From a checkpoint of a small mixture-of-experts model trained on Wikipedia: 64 SwiGLU neurons an expert.
Below are experts of layer 5 (counted from 0) of a mixture-of-experts language model. Rows are named router (the router's row for the expert), gate (a neuron's input weights, with its number), up (a neuron's input weights, with its number) and show model dimensions 0-191. Each number is 500 + 25 x the weight over its row's rms, rounded and kept within 0 to 999. Numbers have three digits each.
Before each expert's rows: a language model's description of what the expert responds to; "comes after" lists some tokens at least twice as common just before its tokens as in all text. This comes from a sample of Wikipedia text that the model never trained on. Tokens count by the router's weight.

# expert 58
Description: Infobox field names
comes after: "-", "\n", "|", " Country", "In", " Kingdom"
router:480548546498474517522522482502525496505471501512508500462467459523525518547517484475521533451497536469516500516543492486531495531482515518532548504498453503508470501540520481513533502540493533484519477500486519459508520518487504453498438475524459547525482505442458532481532491465499533548484505490491456516494567496490491483524488516502473492524490445484531519499519528510511499483491444493499489492490500524447500512518495464493488540465527499517499485506526499479530508446509549505519493498481507497489483507498550458501523483503498527514519478516493501494518466506479477466
gate0:497483511481486527521489538513523479484532502549486510521439510462522467565503471504491464496490490481537550482496483498508472528515515468505509500482504523483488476494513499523499489500519500471541547493512513469508573514475541510496466478508502468518521525505539494503515483503499509493544495488481507525481457490462518537477512515497548503495492502544517471511499481490564514514544514480503537476446521450503491541512484510504464530520499449468462502521539523501511486484502532501512510486458523482507487545491516468462536499530475520565497526489506511519462508492467476468
up0:507483525486500498484497472508492518543486525485513551490519486525485490498487487579499480562515500503507501516493546497514481450450508495520490496491487495475473525499493438487522531469511501463466484509491527469486491536528465518483487533495525506519528528475526451463514512515489484505458516505524492473551489468482473515543446531540477494486467498494516501554510540506496470537484517484460484471478526520522543509473568496502516457490507470519527519512513514497510518496502496487503574503557489517502503513496496500492495509502529497481457500495474477474473496486558528509
gate1:519474448516479554506520495500520496518489495468529499466491446462530488546547507493498503469523487462528496470517503459499503488493477518515490514504502495508506564482454496501499469568529528517529497479481554520501504474521482457486452504520487481495546490508520483535541495491502505489519557496521497519480494503526543469493452519505570484471472490482480480507524505537516482536488512493474504517514476530504459521481518513502472476532451498516519522521482503466498477435492522503469534461527539507483464496488514508500519511542518502539492479506504507489490509484525526464
up1:476512539494533519462489521526485572528539520528501484541496522526448531495461488493511489556477487501519514492513491514530500495546516501509497458522501505518513488498559541489488527484517527488510519510509504510532520513508509556505499486511490563511485542502498487481496543506525492508485475477491498462533525506539510527527513481514459480500528447513473520506462496511508527470539491476504479533501504487490502498482467478491507506489496512504472448464524485554519500539499442481516433504521473571508522509505520503504484465497489489475523532504486517507496498540484468554
gate2:490471511526519490498494478485519543485494455500480456541526486472477514463476504498495499495511491507535504529488492497423501525490497474485518537499468470478499486487482517480482502516500500492517535519515534541519489536472494463507495486485493501450476521507507510515559516530485502500511525507517505552501491508513448440492486463475508461536548529499517520486463495507490501468482476508490471505510515489527522517524547485497483469481544495458497458455456532555490516487508532516481520476470492531510499527437529519480455467528447521519523466499536542504470501480496513504
up2:509480480527494544488472563504496487530444488478486498483508460512527493511549472492491507505453461481539497515513465485545502507519514516494499502479505530552505498463503455507487537458492503527481498492566498465503546467509543511486563522516536509490482486540487511493551475518519510488483492449522504496478474459505528459531515484515507521522484480489540504503480504459509514518489522495514476494507472484484495537507484519510459516497500436500479480516481510493504503491494495474498446524521524493489523514549500524491512527487467511486492526542455577512502479478482487528
gate3:491511502475478512495491500491501504463551487410512501492487504507508446506522505512492516483468515500483471486520516496500455438492522516530446500480492543494501515504469470529502493513477525512517508513471533493471480453516448467498572520486466519494530469504514476475491509481506529473457473565505484487528510465479533524525521475498507461451490497465504531473485518489497476500523442518514505503480554522522490480530489484474491522510500548486510455465502487517540517492519481494471542486470489480483508526527485484534482524519501517512531489547482501537509506494479468500
up3:511511498517496500496543521499516452520544492530497504521523498500475540457456501501479521526493462490516494465519526528479519457523479460483509475521514501480496519505458496510503509530529450488510512492502494517512482510496484518478573507579497418499523543488508482514473507541497483477473486510499484485498507523518482531467483487458526506526485494528504514485494516461495520466519543472463480498535538510480468526489463513479537530512488506483509485527487495474465471501502478516485483493445474537522561508509519497511484506472476478515487502462462542535468491505512559480
gate4:476490519512523519471534513472502480574518477517495478492468479472490441519503498517505483525474516464498501511515465484528485474536507486491554447505523547505489489513534514458454510510540494513487493499532480497538475504513523479512501478515533513527542510510535468487490507464465540497481490487492516539510557480544504510514486543489486522502484518499461501494500493506472525468492521497511471489522493518501522498506521530459536511533518495456517514524471539478478516492518527471485485488555494537484560545465480523519539475532465516518469512503484561538474512492477494521
up4:443487492524533546517476484484485567477542459489450509530511495503492517462464484514512499487503507503506484539523518492507497480487485486502448502493426485493500490508518423476493511506465500524499502550513526492484512519516501487475475530506481545518493500503562489509492481455510492503501495521486518426497506484518449489459469501510496487501496512500499480492514455459496485546437497489440518533503518503478522507549489482528471489470517519471524516508540490476524466497525488522469543535498506485503481465516498490505520529491521449479506513515522482489505515497509471528

# expert 9
Description: Nouns after determiners, score dashes
comes after: " the", " a", " his", "6", " was", " their"
router:474516514489471493489529503515486526488462483560525495472510520547495519504495514505521511497528537479505514490467529496517450550457482538504535518515481499527464480497514504463519480517467552513524475462500510510516544541478489472532493540466470525549540502500500538475501464469500488515532523509505509499501496489536507464569453516448483534513475454547499510525489519524491469483527497499514475455479479494508537531506494486507482500488485502530519523504504534497483489488470505511474469503515495508545511492486494524455533481524461520518531472459472517478522513494490540449
gate1:484492483533497500495577483494546500511449517505518470458452522492486533541496547494500513521531450503471482489514486502508499519497492521488535493485509496561507531504487549504509493584505574543504514508522545491440494505533502499545483519485477500487506515508490478514485491519496477478505496527513538521536496497536475470496493519499517500470448497485516516531496490509503491521523485511537486514530531493522483488514525502523521539500458508559494529451512493488499471520475527510462501504567468536494501464514513492525488519517484495471471471493489533496512498489505509459
up1:482476498497520515459461506518462501506518531537490528471523480517506493479498524488489538509518532469537505510490524435517433475507518494531510467496516520504486499475555471467477493422507500481501499521483489504562522506501490512506492498491472495514503534493494511500506557488506532512464541517478506517490484522567522516538479468500473447497505452488516502489468488513509513507469496464500533518432487481532466505483499519470487507540547540495511494516492466522534500489507441470494520476524466515498510508511461490490542487557505488503517504455524495512476500520501497524
gate2:528528508480546458475500516508498521488453510497479464485488555441503519504493505500491532519527452492516478486491537525505481534495482477490483484464483500481522473508514529481519489516521504496541476501510506501512511574490499506496460504531474464511547481488493570541490514528483501542487569551490511533465491490522495486504482477462492489498479468517493471501500501516512523483515489501500487496518528511494492518472468528482519506500541467520483450511497488473489473479524489523522484474481471541485502476470480551519547461533476511518449449475520470514504465487518550512
up2:474507470526471498501501491498503490530525488495500449488464484495522524503509513472503513506486513508495507484473524487548540492527516488501525480474534508538566525523475536508519489502455532483498526549556516487525553521499499513503502521537531535483481492513492536490494458471483509519509520520506524468512462485539450480534468520501512451499490482547517494476531461467511508513474549470492497522481446520485461486507495510560474538515538508501530479473503510521469476489475511489533482523520498533502472507457482495536475501529489453496452507535459521500507483516452518513
gate3:509548498494522464515536527498500518471536465496522483508489521502495489458495508529445495538448512512446517476466481499484506511500482531509514502503522472522510494489477477482513523464505538490509517509517485510495535482496520474543462545498544516488528477505528553466461514520443497508522520520542479477491491497481526535562488492464478504533433450496464509518512516520531510481512484498513508497475519503520515499500500471461528507522527448521544494511555498542492460506499452517502511489485489493504471489494513524525501467564515486482548519471499474505486524516512492536
up3:490469527476446500516510498498478523482467514486505517486498448549528452488476508484516539459508490516508485496534495510485488486533482490479523486518488490471501509518489486497509513516486481507495497507470511509493466495512518470492564493497518451464497482481453476548473526520470556489501497500474489492496480507490501529501513540508539452480567536495515476485564492507488489531518528530493441469514509495497471548511503492498440459471484522452500452498436463482492498487506504548513510479485501503465471511504526474459516464490502485546478535513499540507484512507487520478
gate4:470503461482489519488544520470499446514499451486501520476471503483504471552469510481500503530440463490478505489494518507457492518481505487445486490510469487510511544490499496507474514497502512499496479481523525486538499567537510506507535500512472501464519517519524467481465536494476518507514483531491502577512537480517482490498495487499497518519496491447498449495489540505502527492472491491524459499499513506502540441489487467538487504516514499484527503475474536503473552486480569497511521478491513496487492508494464507480498517469425489529474510474469490515475552464495524527
up4:531459536558527508542464507519507533543522505507492524503506502555505504440505469511476480483480516494499521506527501500545519474498488501491512549503503521466500473498534467511488503515511470498506496561497493458500523487492525524517500473490491529507508505486506527509516498509515483525444479490530515495499471544470539503457499552526479509501458523568515529489526483491455498478527502488468573464492512494470476482512502531469505491468489492491492485524493457474507454526464497525486501461543482487513544492521510482511519520497510529456526498494477541492547478531524499467
gate5:514566516505484506526490477478483501493494497540528463481514524482483506526482512516517471512484500491466590503467576515466499529505502500519491487509486475539481484487521532535530515460475494470510514442495535492493497467506543488518509541513530479487481485489499534472481485483523458469527545501509493496482549487550490513502502523495483476477523501544485476505476535486519502451544513509549474480444478545508474515491495473537503497494483507506498499525514500495513482514456498509509548497451528560528515498484520521503527497524485510530518481489533512511523520512482498457
up5:529550495473497509511505486503462487507531472523498513498511495496480494458497524478523512527469473477489526484501523516492510534524510461450519536482478495511505516516528465479551545478510473480502480440530539517482509497504545481559476523495521500492505488485476515513511549502477468470538538546510512471470508480480507523497517537501506485482544512524504435505497559479475461490514550551497499491499485490468495506461481486523498514474487508469498487502495469518519445516468496522472517502445541452511521489496543491482504529538529482530536506475541471487505506486470494494

# expert 12
Description: Scores, dates, units
comes after: "0", "6", "4", "5", "3", "2"
router:486550548498485539480501478524488538506472495541550500511488442529518491542518517513506526486505534446534539497494491490550477570506529527481515518502480504530471480493521487477514501516509531480512491500487502507499571508496511467509492530474490535527537477506467545470514489492457524524536539533478494495505508461541503483535472505503503526531469472492519536479488513500500513495509520478518508456480505474481519534521482477496472511486476527502515533510487532511523503468515506513490466457528483540539483490514479501465522458518496520458495488490476523428534488476502507488
gate1:493436510506458539481504462532489553464517531471514512458510508489510511538506496508500518466525489528524494514508491472535482522556471488511530476504497496509545489478514530481462510526518523475482504500500463500503490487484531526553502481505469511484508514538495513463496459501494474513510552497482517501511511457481495445546489514472525484453463458483526504501485470494517514541513474471492507468496505484540458527525501500488500504528471498527500492504475492438516517447461513473480512468573462509557478502480495519495499505549512522484478488503502527514489507512532508547
up1:456505499532514522510477462469451489504504503525479517514493512485508510550498506454524495506491482497486511453527538521493437504498553499479513517515502487521465535468548513482520505494476503485495513501472507500521521501527470576496512459504449504524479525519487473533484505487490523479517484477494488543480539533496539497476502501491464477502445505514481466499490512535498520506529485543493465547491554544464511479521474532498514532519493480491514474491525504535501511506468525456523532498433487558502486503502467474540508526499470491534512482500514508514456519493465475513
gate2:506523525532540451500526478476506526472493466515514483475503513488506502486497544529465534494509469506464493500508468487496498502460536479511540525481503512470500522519512478454499506508516460517516507520463475463505515495493447488510502508511546500470587512484511535533516485515463557486510504530480493516476523490519503474508504498459449497514470482496495520536486448476523509508519490481448474512518518461488528506513492499446488519539505477508500465510492482535466534522511521521516527464525477531484550481507483514452499440507485532489434516482545502500497467489497506490
up2:510463511516476490496475514473478518503464455523503493507458497502524487506545501512471533481544498497513504475510501487538522488517520531523598564499522489450510520469480498521542518529496476522530472473520491459526521488537534492451510520539520509446490454503488513523506510513473544493499483488522507475449489501482547508557543469527471507498519506529539506489490465458488492515492540484501516539488500465500497519485509508509498544509495548543477464502470505490446542489475493450494487525517483507478501498509511500472494480506522504512460509522474513516500499497494492501
gate3:499539504510480465478530476451510517487514496504486512449473534530472503472514543507491498475460526506505506497532472511528488542489509468491532521505495523499528520453477486512487499473479516530479517542508494505512509495446532544549533492534491523520512532507472508506479497492526488472507481554500530447526543440458512478500514464485467446529505506507454468515484494530514510516509494493475474488495481503492477512520513488498506525513491495545519457513503539493509475467512527520511487456434482540513506459503486536522524513536507544507519515488534495494524458511540456476
up3:538510497464491510529502491497488464492490494501527492508494468514504493450486479506501520518468467526517519452545518499509499511472544509496487502519487485477525442519500510523508507495490500536531512505461500571492493490484501485530504480541532462459525489499488456521480496524477501485499459550503470535491491469482491525526529538513481520465507497539506534447486480520509504498506528476507531507459530484463486480490474502467474531496478525482515467516444455529512476552496506512459461514507547546508498505481540477493506472493474477516562484514483516570485494500493547489
gate4:521502501482494482474508512467476505518515465520501525505512491523527465485480517508499508514488474486520485523483482506553430482506484483496533492515501497481513550492508487503497516516518540508487463529518541534506560544489558491552492455539538490503559500525523540503488522490487504507489534527511478535528527501512490452511473493484487506490501529470524502477515530488530507464570497462514521445480493475537512530476508503529494497535461501513497489455514494505492495515469528519498474455561464490520516524510468510518556544534486515522489489500526481490502526460525514477
up4:492441505485513504537460552487486502505536495477453499539468531496494475492503500461485470493506488543518532488517519491478529510472507503461477520502479521532518467528504502461478521531492490510524489514501470495485451501487485503470514525487447521488472553476508471507509494498513497510466501490497572478472513527482512507461493529487474504515461508534482464483442478474489498539451471530515489534506561552491512493526506518483502499448534483486485495535494508487483498536523482458493531518449510541506480490462516471470478506475528521520486442513504487516471504496521482520
gate5:504521558497484478550515500482500531501470524528516500535513506514492525517496505493510469512481462508495550523463495480468509544521464461519455512462506512517476487493536474525518488476501510516489491481489581490464505483517529498486499485496533537486509484509474453506510493472525493498465510455479512430474489519515515498526521472514483509482473455538481479481491490509516483511513492472538504500456468486470503502538478483520501517498457485525485512486503493479503498507447536466467511499413535543530490502496507479511510474539460523527526464512505518522522506539473467467
up5:508511465481509511485563538478512515466528510496500477467498540455485519515507515503482520491537473501486520511473485476538511478498483503485568534488551510465477479493467486516512536497482464504513491507527486496522511524496436479504490500515494474477466496512453550478536534499476477490522503527493480519472507463522489535505506476490524471499540516508545506467514525489470487457502508490468544461502484490471521524475492507473500478498515527459515485519544493546503537456544464532531534477496501511480512534506515484523454518502516478493534513465498464502474465512474497568

# expert 31
Description: Table cell separators
comes after: "0", "–", "\"", "'", "3", "5"
router:459505505502479542479500525519514501505454511529487503462498458536489513507454506504507500465542536425530495525502514504518489538487497535490538498536511533514476503497504462489494505546475509483514484466479468508506549505479493504490498510506442535491519508500425548507531470480482510548504482555486482541505524483533485436534458546467512535480510479529496503525487504493497459489536507492492506491468494495498508506478454477520485533441446504518496486535487506493522478455527521510467485500478468527485499504513486490480493468490491508478505479509454507478509480492508521496
gate0:462482511474482488476476507510535562534503537518532490463494504484507475492496435474518462511524511469518504531526511485495541507474525531532507471471511490512519540489516514539516490492512484461536521494503501485534453550487499494482501503517511486524523489502490523527515515510456519549479465533481488501486481486507450471541527497491525465507524489487515479507512499486499554521486528513504521457481503514478471477533499469484489563539482540499521509538523500498466502499524529506463477462475505525485481515517475497466507456530472470530500545499505574547474485484509477474
up0:470471506483509499477477503530531559509505507518491511445519500483489459511506460518491455490525487452489525542516512498515535498434506511512478496471495491453507536544533497509469505457514465429509504493528497480533487541496491536502494539509498505523532492455490510496518495496491520502460472520514478552508492496508448463540500497498501483483472520496528514530528548505471551528463500516478487491504520528490476497494460507499500530516485516481543521493493489526484494508544543495448466448507484495492511524510446466458486469513494483493456526503486514493484503466541502498
gate1:539502474482462539492478476526482495527513539485548514479499536462498494526496531491519485491497507483491479502532495498525509490475472490543538487484504500507488500518522490488477489498503506525472480466534484503529529522518544487557486470508475493466528502492502482524518493465497504510510480567486512499534518473495523414518521511484534496467499468534483481523529452549491495522520493450528486460468464453519498503519477490544536486517507537513482489491489484457548491475485465504516468432553510489562512486487489483497530521501529505529482519480513539479504486504520491501
up1:408498498501565491499488477495495582482494490519475508510503501503495520503490474518492504525491509520501515468495524504503487515525537528501476489496479514499497504482540511501531502517540530465525541504473505546474502496499480481456473493490512534518506546504539451522493504505535488466504501452512480511503472483496500575484469505473469502487483468487510563515498509488483520532482483480487500530484546510523482517521480538414474529515519487493494482493492499544511496539478516449494515539532445529484477505514483498498489500528496501469476479473500475519489512507447493508
gate2:501501518477522493515493516503503500448514474520498520493511497473509480532439497527507498509505477516505500511465463495490455507512478468497498541480476522509470501514479492490487482534543512480531486514500505514462528498505474569514477510479494500506526504463477476494499486490500511536449529550474457581516494505513507446467487474505491468524481462517503465485484505511492477498502541479466510468492483499509511497534458545489478504520548499475496476492531501503472476505468521501519538474472442562476502470508515497467516401496480511504517451523494527491467473507482499501
up2:534481499535520506523453539476483511524484497507501513549523545522517513489529485491509495533474501520531463491506509489520502482493516480519542521496497491505539445468519521523514514478466474488500508504535520508485527501537520508499503485509505490483500482547496522493524478524515503545526510492507493438492523510512479501502500451502501528444473580509492474479495473469514507532535508509476449507508467496484473476505513499535517496471427547517497491502467542451471511501474496516475465502558498491504474511509482536490508536518537459523444504499497491500495494434472521540
gate3:476512510496507515468532556486516520485489472479525525530521502514457489493545560522480483516506515481538485513525487535491488479487522497534504483462485501489537528475481498522509473491479534485511542563475479509510507526489507523551545505520473464466564521520499514464477464472483511467531495502494504475495539475525499507503505470481521440516527495527508449511507498442448514474504513499531504497487487507524516513532507479455538526488470558501525478499504540524521493515529461497489526523481480510496500512481500495524482472482499472456525486479449486519481516488503561500
up3:500476517480510527484514513511545505503482543503536512546536489515524481484514484506517529488487445539529525494544498537518476473523514465532543475508488495468470534473499486535528498517459487465516494510484517486486495520503526505524514522584510467465551500502503506505472490529424466503515507476471505482539498509513508526504510524505488463434485516514532536507508476464484501495499499491476507509453524514519492556509515505488497515499480523505517506530474510526492497553547480501495477505493444497474486495534523476498510440494505529471554518473473508489464505494492525466
gate4:534475533441522516469524506488480511507445514510505519479481529432485494516492532481516504519442496472441525493492491507451528492500513464447547484512551516526512517512487515494492536509504485491550478478492525496555480536512516489480469522504501504495563542513478494487477515471500506493474576506516501519472504516501510500489461504482502534503500514489512472492479476459503504479526501497510502481481517490550489506475509520520531511518476522526507501529500470499478474502519545522518585463516523524527474472489526491471486512527487474475538479509493477475493527486538515501
up4:491492556527477498503498519463480551490505478505459479506565513552488500554458495498465490504488497455538515511485528486520465505526443489461501513512514479502510483495517454417505522473505520512512500498497499500515523540520471474517517504485455507489470537505531474514466516517527501541447469486526525532494486524448502500487473506498476508498517496513521547485508480490473514507497476499492495499451505494483478491526518498485496494455499462507509511507501515439510473464508477549508531503441498496531545529521480522464473492494540500488507464484497485464518494512541493527

# expert 38
Description: Species range prepositions
comes after: "8", " such", " is", "9", " known", "7"
router:468509478481494533488513490496484538536494475543514493494480501509504518525481525505512547499521538489524508491504472507535476523460498512510520490520495482531482508510486482485531458535483508495474485458505494492507523543531499463496473540498423530513509528492482532499507472494507510504558504491499508494538525467539490457546471501476499543509511500486554525495533497532566455501517469475459465495533484490516520499461493467483453527455467524541478473503489526473494487459508510500476455501543577492517484519526488491484501483512484476509533463508483507468511480470509501488
gate5:506500495563509495511493494483515503508511510475523498485465526427485473523537504511492474552489542509551539479511531495499499524482483488559530505514496478531507498538530545501516456491512494533543475527474449521456462515492495466493495518525540503511513470459508535506507476469544506503521479460523497470494513484496498500519495522496513465518492503494504509448485479483507469516473528493547510526506484514450502482530513459517475475483464483501511470483541489489529533473507538513518509490525527507466489552522512494485485512533511521477517415504529494511534503507538479486
up5:509484516479556470497440502461496560501488526464507483498483515458496527512501519528524490507506493532484468527545528556530476515444484508512510517506521516487532483487486538478504559515483521473497526450486513485510534514495466504482488489518507543503535496484478492518489563512464484518509482492496492524516505466510540524508490509544487510488541504474493514490495522473458457527467515518499504512492499496480537486476554467500515483484491526492523472495474462536509491500502489542525509489507487463476506497443484454498511539493542454553506497500517438477503501474497524537
gate6:491460513473518514509499502509520501527527478502486454453537506467476487508468502513486507465496485501490509500508477481529475428498485499520476494503506538478457510529517494482546521456497488468494503474469534519497491532496485485512558472502493529454537494489519482507518500504503522515492492450484471546513531510474546440471484530497509501536468496474526501469492507505533521459556487511494521486475537501580528463498549481467461480511505492488498505539510478463520506528504504469523515501515479480483506541523537544473511456519511489503481504514559510480515540497516516497
up6:536484513505488526517484524544530497503577489511514515483503498489460496522489496557505507481510510518494514498546477497544429488499479495523482498503482504517488499477511508513529479460501516501492487507480568501487487523520502477531511472489461498507511498473482475511499482522528491507484530469506468507525507510473539466469501497507514503494456488422494490471497528504479511469540485529511514472482561494556542472511536460501458496498500484455472533541527509482514498523515506511514477513490521504527496515547517561498524501517504469478536502489536521523506574491492549515
gate7:505508486554473506434526494505533496472488497505506479481493504518475491518475466459508494501471478498460530494451484468483494469510491519504513505487480507521533465473540472510512507497478515483503528467520514524541505498457480475509490513485466447495503490489519474537540491497503475502488430521486492481486526511506475488482438546535496481548551504493497503464451489520498516477535475545514462499503476537504514511513536487495523490503487516505531496506531487512527478550487525446518536518522512451520524501510481508481456463496535512494501440491487547498475538526465511479
up7:482527508481519480522527496515467485477461529506503521488503484489500510512535535541501535505507491493530515481509521509490491537475491516500477482492498475501493562541467527525485491515574520525519453513489501487476493482540503527482490493529507535473485490515495487467470509509482506480519560495498481528491489495478509486500581450488484536468435471512454480532543492501539493454495513463491555526506517494513478511510469518532493532505496531506471548482476474481479535481509453514472465461477459562476482473495509504477525478492490490496501522483523489513521469483526480518
gate8:513502450495471520509486474452467473496551491466516505442499517484523447513521531508477517488471515476455514512553473535471533479468463466473509489502491559505506521479511515523479503507486459483470464469522491477485473544532531514502504500490504476542508522510534522517490526501518536515485509497510525506520478512497496521488490527474443503480472510542552492442486507493472532463469492500490517476498539527478496491522485495508487504463523492500525552493533501477531478473470508473458469528528536468494512515509533487484533508461534451469499519484538487496501502475491503477
up8:504509543523512464485446487536465543515480504494529507492467443458525476510492529475517483499509491538506501518487502531509482482533482483545506501547515505495463500473489498530517478498490508492521490541478470485514452477478516508516507502513538497483476473520478510475472461504497488524511499489461447505466535490434508468475500469460515471506512483512525494503483461513506495454481483492525491524463488504485513525512490527486493495511489500459491460491515514532480564457534448501528536453556547519504473507514460517460526483491509508491500477538506503488447508534463526489
gate9:483478461503436505469527479461512517546485486481508507522487517468509510452464482480486516519465561524497501473495483463510500516505464486514515481518472499495485480501455531497532497511467497535466495521461526532505503542523467478481541489505474547508473524484489482497465469511500480497540461474534529494535525511460501528512455473509517506535508490497508516480572486497550508544511499450508520491505484483549466543524535513482498487462488526493510498479494503508463494444492527536477516504535536518523492534501521466516505498484500466497515488548517483489469519517475485492
up9:532527562503507508522468517516499472455526510523468496473500474518516476511523486509520478500505467493521490513471505539475503489520545541493494477478507518526517512499491485502478504483554476467530483501513486479446501452469493532472480537459511470533531469496503522502519566503497543503500530491471464491449465499524515464471553495500490508532484529485496480522433534522477496480467510537493474502504529542452500461466503497518488503505505472506519529510520496471510523543534477453505496503477454489500486469476483508457512495516513540493505512462482507493527502469523524550

# expert 14
Description: Markup and line starts
comes after: "\n", "==", "===", "|", " ==", " ==="
router:471518533503455525521530518518491494469505470536504512482470451530531530549477499478504552497516506480515519469477493512521482537502486518507514529491457498494473485510527466481511491514486526469515444491475507453497528539490497475494474541525477554512498490453500527487530489477490494519540519502510479503492534454515475486504469501486511494535459485467513534483529500568526511464522501498498503455504513490478535534508488486470463520510495505527514507521529535497501491438510534507476482509478554521549489479507464475471537449485493492462505459488464524469500486498498494464
gate1:519469530502500507516518478465509526505516532475483508468469482480553517509524550468492496482513485525486460419507510486502504481477477472512478465507522519532522483533494492472507511509530540512507484492476527501501473486506503488517463504488470481502514499508527533521478441477511488484506539550504521585482491486522496436540480480503551508445499466480470469525490516511543491529502539479530461531497489508527494513490490487523496534526483524512448498514496522535538504469510474487491475473535518491556491474539507506505473506494471479497493508482497504516542491466479459493
up1:456501501486551470497474469535514526525548512507489501485518480523458510530498450483472504518506516486520528509495480494478510539498550505498528485529503506506491505489518496512537468482523489481525473482472498520475522482506490532545477468512492531482528522476448453538538551476498514523485494470508498466505525514503483510469477484545494489537489499495501535479520513456479467520520491493496538506446528501500468518536564482505478507498482474505524505436509442512450513528452522505511497522513442514486522518487523441495505505500486498512488526498507498506493492543477516564
gate2:474513540531546522511511465531568524479555545513502529515543521456441501515479556507533499489522512483516488486506470512492506470469521474473540513460459534511503530488509486517497488537482522484513495534535519524523560499488492495484483459508499532487500512512465468508474508522491477541522508508534500506490505490500488506514493487490493489544488513493470497503508489508537478461477488460475463462502495477491506451507477514502495530526497474507479443493463471517517423462494494498486480478498456497508504480454518522522525539512472517516497472529552484513506484504468510507
up2:514518431506499485518454553455441485526459474503524473503488485490501501453500450527495488513497477520499483513503516476544503494507502527511532510533514494512534508476481526497469494502510498507502506489499425486499498489537538523547513531502537533472533488548518511471508449507516519481496495470519484475524482496531498500506501496486480510463490493488527507488514489434478539498515504482499538498503483523523506520505535536544505455480470506544522510528506526517469541523475491490528514502528517496469494485524487478454501456464516466499424515505502516467515498484516491556
gate3:524516482516518501535515491444534508508505500506490522472490543496480531494463488528497476509488513498513486529506470537511485512510535520560478481497511513451540521511487487488518459432512492515470523507504501517460496472488477542513503534531461509556516486514516530475525483484526524490503482509538512482546530511465530519489506479507543448516477455491475485482455516500493509535507480491503523498500522491495510541493468484448519496479518479530525508499532496525535473495455486550486493493492505519480521466523530496540519499560492514497557491513451514533502481532444540491
up3:502485494480514531472492505507467492492484532484498521500504540494539518475480476483499519467496516544521545500518510527526495473547504503490508496501504505466538529497501533513496541484468495500526538488437520567490511492500457524537515491555511425479506517489481496453464486510426523470516439497499450479545507490546509500513486505520459473472486494469506502511472483501496461512487503476437475520466513503480483507489506502505479501480490482519489469527486491496444504514539512453516490485467512499507570553494511507513537480486502502506485484490492480515475531492491513493
gate4:534488565475484501512480493466477485466518460478481538515452498530509488512547545469523508506530493519503528497511494490537535470528535478497488489494529463516465543541494524494553491502539487444472506491502510522464501492482543502562510461510495497484504524526472486502465539471489551522463494476516476557520486523477481521513509482499499541496475490454528508511482506498515528519541490454545511495516506505498472505531517511484522518510504534508490471467456508504475498511520521479503468502538462550509473492493500461511492525504450512494487497495482508538461499495520456517
up4:472497517492496527517495470514462498456492481504467502487436514530476501460503502510493479505493507515465520488503491463533483473510455504526518529480466441503518532470518459497500516454494490524499499492526515484485540498481523471485516485471495519497488472503503499531475482485548518527458557491515496508500533504530471469476543560495504488516496468463460450537531470454448489547482530512468512488486521506477530512523485498498505478504498539489511489495496424487512506494533543496487500528536472512518557513480494474496484540482466478491511499511474502482538508474536457489
gate5:498508487492491504518532531538533500491469515491530511521534534518486504493504463506523437514483480488464542480453507519445477544518511464447486504534525443481449520488495509484544489463490496540495475492509521515414468458485480458495487482487560513515519517510508454452490509520495490520536498475493491478502505528519498519513498533504523496505501502432484481512524492484502481488477512456556514467504480510489505492495487495542509476501480486477515546481475505532512527502509523524501492505492466470492527462543494507499463464513468498509515485500525520507492525523532489461
up5:479497463493515485488463498493491516476523505492480518467496499477491555518491527478493480464515530480504529510489450531529510477518486509482497503513570504500496502500520446487481491502478454491513511461516474466528485534521458482519494499504463484480486470534473519496460528512494428507502461528521465512489465451462546506469486478507484531515496498527549490551517473514507473535508511496489506469533503473518529527470509534482470519467488488500444468514468495511494489478534481475510510465495479490499555507502500472501458496497531531474483576500490495538504499507510486553